config.yaml
num_hidden_layers: 8
hidden_size: 160
n_experts: 40
experts_per_token: 2
d_expert: 144
d_shared_expert: 0
hidden_act: "squared_relu"
moe_layers: [1, 2, 3, 4, 5, 6, 7]
router_score: "softmax"
normalize_top_k: false
routed_scale: 6.09
balance_loss: 0.00434
balance_bias: false
init_std_router: 0.0291
lr_router: 0.000663
vocab_size: 2605
norm: "rmsnorm"
norm_eps: 1e-05
tie_word_embeddings: true
optimizer: "adamw"
learning_rate: 0.00354
beta1: 0.9
beta2: 0.95
max_grad_norm: 2.0
batch_tokens: 131072
max_seq_len: 1024
train_tokens: 684700000
max_steps: 5224
dataset: "wikipedia_en"
Below are experts of layer 3 (counted from 0) of a mixture-of-experts language model. Rows are named router (the router's row for the expert) and show model dimensions 0-159. Each number is 50 + 15 x the weight over its row's rms, rounded and kept within 0 to 99.
After each expert's rows: "gets" lists some tokens that make up at least twice as much of what it gets as of all text. This comes from a sample of Wikipedia text that the model never trained on. Tokens count by the router's weight.

# expert 13
router:60 50 57 49 73 26 62 76 31 54 62 50 70 32 47 40 50 77 19 20 69 58 44 60 45 57 29 46 25 46 26 56 58 42 51 41 41 64 78 55 56 33 50 61 45 64 56 40 67 32 55 51 44 44 41 38 61 60 44 45 22 43 24 41 53 56 47 40 73 62 41 55 55 32 35 41 34 40 59 34 23 30 51 40 42 53 35 74 43 49 36 55 29 43 65 52 64 30 34 54 86 37 26 40 47 40 45 64 66 55 41 38 63 33 52 51 89 63 58 62 22 51 60 34 71 61 41 52 59 38 56 51 78 51 42 70 37 58 69 58 70 65 70 63 26 74 29 26 87 42 19 47 69 58 59 54 52 22 43 59
gets: "0", "5", "9", "8", "6", "4"

# expert 39
router:51 63 60 70 61 19 66 33 40 57 53 33 60 64 74 64 44 67 45 67 38 74 46 64 43 43 36 44 48 49 55 34 59 48 49 72 19 71 48 30 68 44 62 60 52 35 70 37 48 64 20 14 46 51 65 56 24 58 45 46 45 54 77 44 59 42 26 25 47 54 54 47 32 37 71 24 57 38 48 46 38 33 25 69 62 24 53 46 53 25 44 52 39 33 41 41 47 41 38 41 49 55 56 50 47 13 75 68 54 36 55 22 55 41 26 42 26 30 40 58 41 50 63 41 72 47 47 10 41 63 62 68 29 48 51 58 41 70 47 65 61 53 30 50 43 48 48 60 45 67 77 71 67 23 72 49 86 57 67 39
gets: " 2", " 3", " 1", " 10", " 8", " 6"

# expert 8
router:38 59 55 71 54 10 83 38 78 64 33 59 49 71 56 54 83 44 56 20 72 55 63 59 43 39 41 46 61 54 50 70 56 48 56 45 60 61 26 37 17 32 55 77 40 72 73 55 52 59 41 42 41 71 49 32 49 66 51 50 50 74 50 25 82 54 67 49 52 39 57 49 22 52 46 00 53 71 50 72 44 47 42 60 65 61 51 12 50 44 42 55 37 61 33 58 67 43 29 25 44 59 40 58 61 52 76 34 36 32 55 75 30 60 74 40 70 58 55 38 53 52 53 48 69 37 43 43 33 28 58 27 53 57 49 54 53 61 29 45 53 26 43 42 46 37 39 67 53 49 83 50 44 50 50 44 70 44 65 47
gets: " a", " A", " an", "'s", " An", " his"

# expert 28
router:68 52 38 67 74 45 44 32 50 32 69 35 38 44 44 40 79 47 42 53 32 40 48 50 46 64 46 32 52 64 42 31 62 44 34 70 45 62 54 65 62 45 77 79 42 28 59 31 68 52 61 51 60 46 36 58 43 46 54 76 54 76 62 33 75 26 65 40 43 90 35 65 25 35 47 65 47 47 35 36 36 58 47 66 47 66 42 62 26 52 60 51 48 49 76 30 73 22 58 48 46 22 65 39 47 53 43 71 61 75 64 57 49 64 42 56 67 69 40 51 46 56 65 62 50 32 31 54 74 66 60 60 40 53 74 52 50 55 26 69 59 81 61 63 20 64 65 65 52 80 62 31 37 44 61 44 90 68 32 52
gets: "–1", "–0", "–2", " 199", "-1", "0"

# expert 17
router:57 41 54 60 57 39 58 21 47 60 38 58 46 42 31 25 65 42 43 53 41 38 64 33 57 31 45 45 76 54 39 25 40 32 25 62 74 29 36 37 47 68 63 46 36 70 55 67 31 48 41 36 57 35 26 58 49 26 61 46 30 37 56 20 60 75 64 47 39 61 36 41 58 48 53 56 22 45 45 68 64 58 82 42 59 43 43 68 41 41 54 32 34 45 58 32 57 56 48 79 39 30 23 32 32 17 41 52 86 43 27 59 49 69 35 38 48 64 54 62 64 45 56 85 40 37 54 31 53 19 57 55 58 29 35 56 57 43 34 33 57 43 55 52 62 40 82 63 44 74 34 49 21 52 63 87 57 52 42 31
gets: "\n", "==", " 201", " 202", " 198", " 199"

# expert 6
router:56 63 72 55 63 43 56 68 58 43 53 66 67 50 92 66 21 70 76 70 05 57 36 20 66 45 53 60 25 50 80 41 48 49 71 70 48 37 54 69 40 37 64 58 71 51 61 64 61 52 29 49 48 62 44 67 64 55 45 41 67 43 68 75 63 21 31 44 46 51 55 67 42 58 49 59 49 37 51 27 68 48 61 66 60 23 46 17 59 57 59 34 35 43 64 66 58 29 41 53 53 56 71 65 49 64 34 43 58 35 77 37 38 47 32 32 65 62 50 70 58 38 70 42 53 19 39 63 74 52 38 33 38 34 53 47 51 22 64 46 52 30 37 50 46 45 71 53 33 63 38 56 72 51 54 24 69 75 43 47
gets: " and", " d", " m", " the", " v", " h"

# expert 38
router:28 54 51 32 49 50 67 70 32 31 35 46 45 48 45 55 54 62 54 25 65 59 30 37 29 58 46 54 24 41 30 68 29 48 41 49 76 61 58 68 39 28 28 54 84 24 23 38 37 38 44 68 40 47 45 49 35 39 46 68 60 59 15 62 54 38 30 72 57 61 55 52 40 51 38 54 64 33 21 28 36 69 66 40 71 47 48 11 29 49 28 38 39 40 67 44 36 35 54 34 85 38 30 45 54 30 55 56 54 59 58 44 44 52 38 61 39 35 62 35 28 49 42 47 25 69 55 56 46 39 45 42 64 49 31 72 31 46 51 68 59 39 28 56 29 60 32 23 70 21 15 66 59 55 48 49 35 47 36 65
gets: "ation", "ing", "'s", "ion", "ment", "ity"

# expert 23
router:48 65 86 45 71 52 58 65 62 26 63 42 43 55 52 68 47 70 60 54 61 50 62 34 56 47 63 41 62 47 56 51 50 50 57 51 35 49 62 37 70 46 56 59 38 31 38 50 51 64 40 46 43 55 36 65 52 50 57 60 60 24 44 69 36 42 15 68 54 32 65 31 59 60 43 69 59 81 22 39 62 56 72 65 77 56 21 29 48 60 26 43 44 54 66 73 29 41 31 47 20 45 35 56 50 99 34 42 59 33 56 49 45 39 58 25 60 52 26 54 87 70 44 47 53 42 64 82 44 67 40 41 11 49 43 26 65 50 56 38 49 21 39 42 33 40 44 47 31 33 59 52 69 46 40 22 58 68 62 52
gets: " and", ",", "s,", "e,", ";", " or"

# expert 7
router:57 57 56 39 48 54 48 33 47 55 49 34 50 34 46 63 38 60 85 73 55 87 54 42 53 60 62 60 36 53 54 59 45 63 55 53 30 57 30 69 25 56 82 59 50 21 27 53 50 46 51 74 50 26 41 32 57 78 16 33 58 41 60 33 50 40 67 59 50 51 51 77 44 61 67 52 58 42 50 50 64 56 46 64 51 35 18 64 35 72 36 33 19 46 43 59 24 45 34 65 82 77 61 43 35 47 50 20 41 54 70 69 53 52 50 46 67 34 58 45 42 45 40 60 37 51 50 65 52 74 35 25 85 53 49 46 30 73 39 47 84 60 43 38 66 44 53 42 30 26 53 61 59 56 88 70 27 47 43 60
gets: " a", " an", " the", " his", " more", " \""

# expert 35
router:55 40 05 22 45 66 47 46 31 44 65 66 56 73 55 20 43 40 48 44 39 57 36 50 38 54 45 54 57 25 57 36 33 71 66 25 60 45 40 65 37 61 78 46 45 39 65 25 23 48 74 22 53 54 37 41 49 40 34 59 43 21 58 55 76 46 44 40 58 54 49 54 39 61 70 52 66 27 54 61 67 56 41 63 63 32 39 65 55 51 40 47 47 39 47 43 23 48 35 62 54 51 92 61 47 37 54 33 32 66 74 16 63 44 45 48 59 59 70 39 76 64 60 42 72 36 46 58 48 07 79 61 50 38 65 20 39 47 58 54 39 49 44 65 57 45 50 77 28 58 52 44 50 66 73 66 55 66 70 32
gets: "h", "at", "ch", "ut", "ir", "p"

# expert 18
router:05 42 55 40 61 36 55 33 44 57 48 40 30 42 24 47 58 47 48 28 66 68 31 54 46 32 76 55 26 69 40 39 38 68 45 35 38 34 58 28 53 39 43 45 39 45 49 55 76 41 58 48 52 74 55 32 31 21 53 43 56 43 27 57 71 41 55 72 70 74 32 31 61 60 24 51 32 80 35 39 70 55 49 60 72 62 59 28 28 59 63 49 58 67 30 68 32 57 29 33 45 28 37 66 51 60 40 67 56 50 26 62 52 45 40 64 66 40 61 50 56 73 37 54 32 61 87 61 31 75 59 58 38 37 48 32 42 81 48 26 43 57 38 75 53 72 41 36 55 29 73 58 50 31 58 54 46 50 54 33
gets: ",", "s,", "e,", "a,", "y,", "er,"

# expert 9
router:42 61 28 65 64 10 61 63 56 55 50 50 64 66 56 73 41 41 72 62 28 41 54 49 34 73 35 40 47 39 70 47 59 64 69 54 39 65 52 44 43 57 33 58 68 56 66 51 46 63 52 53 57 32 84 92 54 58 39 47 60 43 70 87 44 56 54 39 08 23 51 56 49 62 58 30 62 51 63 24 48 62 65 41 53 42 64 14 73 72 57 29 62 41 63 50 50 43 59 40 40 59 61 65 46 56 70 27 62 49 61 40 47 21 14 55 47 30 42 63 40 31 74 47 57 48 38 56 78 41 28 51 56 73 43 41 27 31 61 52 38 76 36 59 61 39 67 51 55 72 63 33 53 51 47 33 54 59 68 60
gets: " C", " B", " F", " R", " P", " M"

# expert 1
router:25 48 39 61 61 66 48 74 92 47 53 48 44 49 26 49 67 76 34 30 55 41 44 51 32 36 57 41 28 28 42 66 42 49 59 45 47 36 28 39 31 47 50 72 54 63 22 69 62 80 62 63 44 45 71 44 43 64 66 31 46 62 15 49 34 62 41 45 71 24 44 25 34 37 38 33 53 52 66 50 38 32 30 66 68 43 46 36 63 53 43 46 77 55 44 48 21 67 47 16 44 50 57 41 68 53 57 40 41 77 59 77 44 44 57 51 58 44 38 54 40 51 41 25 45 23 60 29 24 30 65 56 38 51 74 65 42 50 44 73 30 46 24 57 38 68 79 67 80 53 53 52 46 48 57 62 32 42 28 46
gets: "a", "an", "ian", "ia", "i", "o"

# expert 37
router:68 46 24 58 79 72 43 40 41 33 72 70 61 68 66 51 42 66 53 50 64 25 70 62 46 36 41 55 33 44 40 29 86 59 34 47 46 39 53 81 56 57 37 78 47 45 29 52 58 43 75 55 52 73 31 50 73 50 60 40 62 21 53 51 41 46 55 49 60 58 54 67 45 37 55 50 68 49 50 32 72 39 39 52 70 46 74 75 72 36 24 51 56 51 20 40 53 57 58 29 47 45 50 51 81 63 33 33 35 29 44 53 57 56 42 40 33 64 67 37 45 59 57 28 75 33 67 32 77 33 74 56 79 42 59 32 50 75 83 50 58 55 74 59 41 47 48 51 58 76 56 58 49 21 35 62 35 69 64 56
gets: "b", "l", "d", "n", "r", "el"

# expert 12
router:53 37 67 49 67 35 68 44 64 40 25 20 59 70 25 52 46 43 43 83 49 73 44 28 53 18 39 22 38 29 71 86 68 53 33 49 41 22 63 45 52 60 41 55 34 66 65 73 30 52 72 62 45 34 43 68 47 22 46 62 54 37 55 35 58 67 55 68 29 61 44 71 40 62 59 46 38 27 41 67 28 59 54 53 59 37 28 42 48 28 63 27 66 49 66 41 43 20 32 49 26 47 20 48 37 34 50 07 46 34 59 35 65 48 35 51 41 29 54 51 39 32 43 60 43 42 46 49 49 59 49 54 42 51 72 49 25 57 66 47 59 21 39 44 55 44 73 33 46 71 59 52 32 45 31 56 54 58 33 55
gets: "\n", ".", "s.", ").", "es.", "y."

# expert 32
router:49 52 61 53 32 59 36 46 43 64 45 49 38 30 59 17 34 59 43 42 38 81 39 78 83 59 65 67 39 69 45 49 17 37 74 81 50 41 57 42 70 83 18 31 68 48 60 66 58 34 28 45 54 65 66 71 44 61 45 40 68 37 37 48 39 42 57 68 42 55 39 63 67 45 27 70 69 45 38 37 36 54 55 36 24 55 78 44 59 40 40 64 34 64 63 37 68 32 61 58 84 59 40 68 68 35 46 53 58 69 35 66 50 30 48 34 45 59 49 30 52 56 39 75 35 75 77 61 57 64 68 68 58 33 46 50 54 38 33 71 53 58 39 34 61 49 39 26 50 26 27 57 37 43 39 69 40 41 60 41
gets: "ed", " by", " to", " with", "ing", " of"

# expert 34
router:59 32 13 62 43 23 58 29 39 47 60 39 55 54 46 55 54 43 80 84 36 55 68 56 56 69 38 71 33 43 52 47 62 54 58 48 30 26 47 71 50 82 74 61 49 75 72 25 43 44 29 74 48 26 34 53 52 47 52 63 62 53 66 51 72 36 49 40 44 55 45 49 55 52 37 53 69 57 59 62 60 27 46 44 75 35 35 50 72 61 41 69 62 46 51 62 60 39 31 53 56 55 69 53 33 24 50 48 57 54 35 31 90 43 62 48 60 32 60 69 64 43 33 49 56 30 60 53 48 67 43 39 74 81 71 55 41 42 60 30 44 66 81 34 55 40 30 70 39 79 64 34 70 63 30 44 61 78 69 38
gets: " B", " S", " R", " H", " N", " M"

# expert 4
router:56 51 33 34 62 32 34 72 43 54 60 55 68 63 74 65 22 39 55 50 33 54 55 61 32 49 31 54 38 66 69 48 58 69 18 57 58 44 57 51 58 66 67 23 60 41 54 40 37 55 28 68 40 48 71 67 39 51 47 80 58 67 47 81 44 41 74 14 64 45 58 68 41 43 37 46 35 47 71 38 60 42 60 57 63 39 77 39 31 63 65 39 32 35 36 70 74 23 52 46 36 34 69 13 24 43 59 45 56 55 68 39 44 40 37 58 59 47 26 69 28 66 62 38 58 34 19 80 42 35 35 37 61 39 58 58 79 43 55 57 42 65 50 41 44 47 49 60 52 33 25 20 50 33 74 51 55 60 32 60
gets: " ", " m", " t", " c", " h", " b"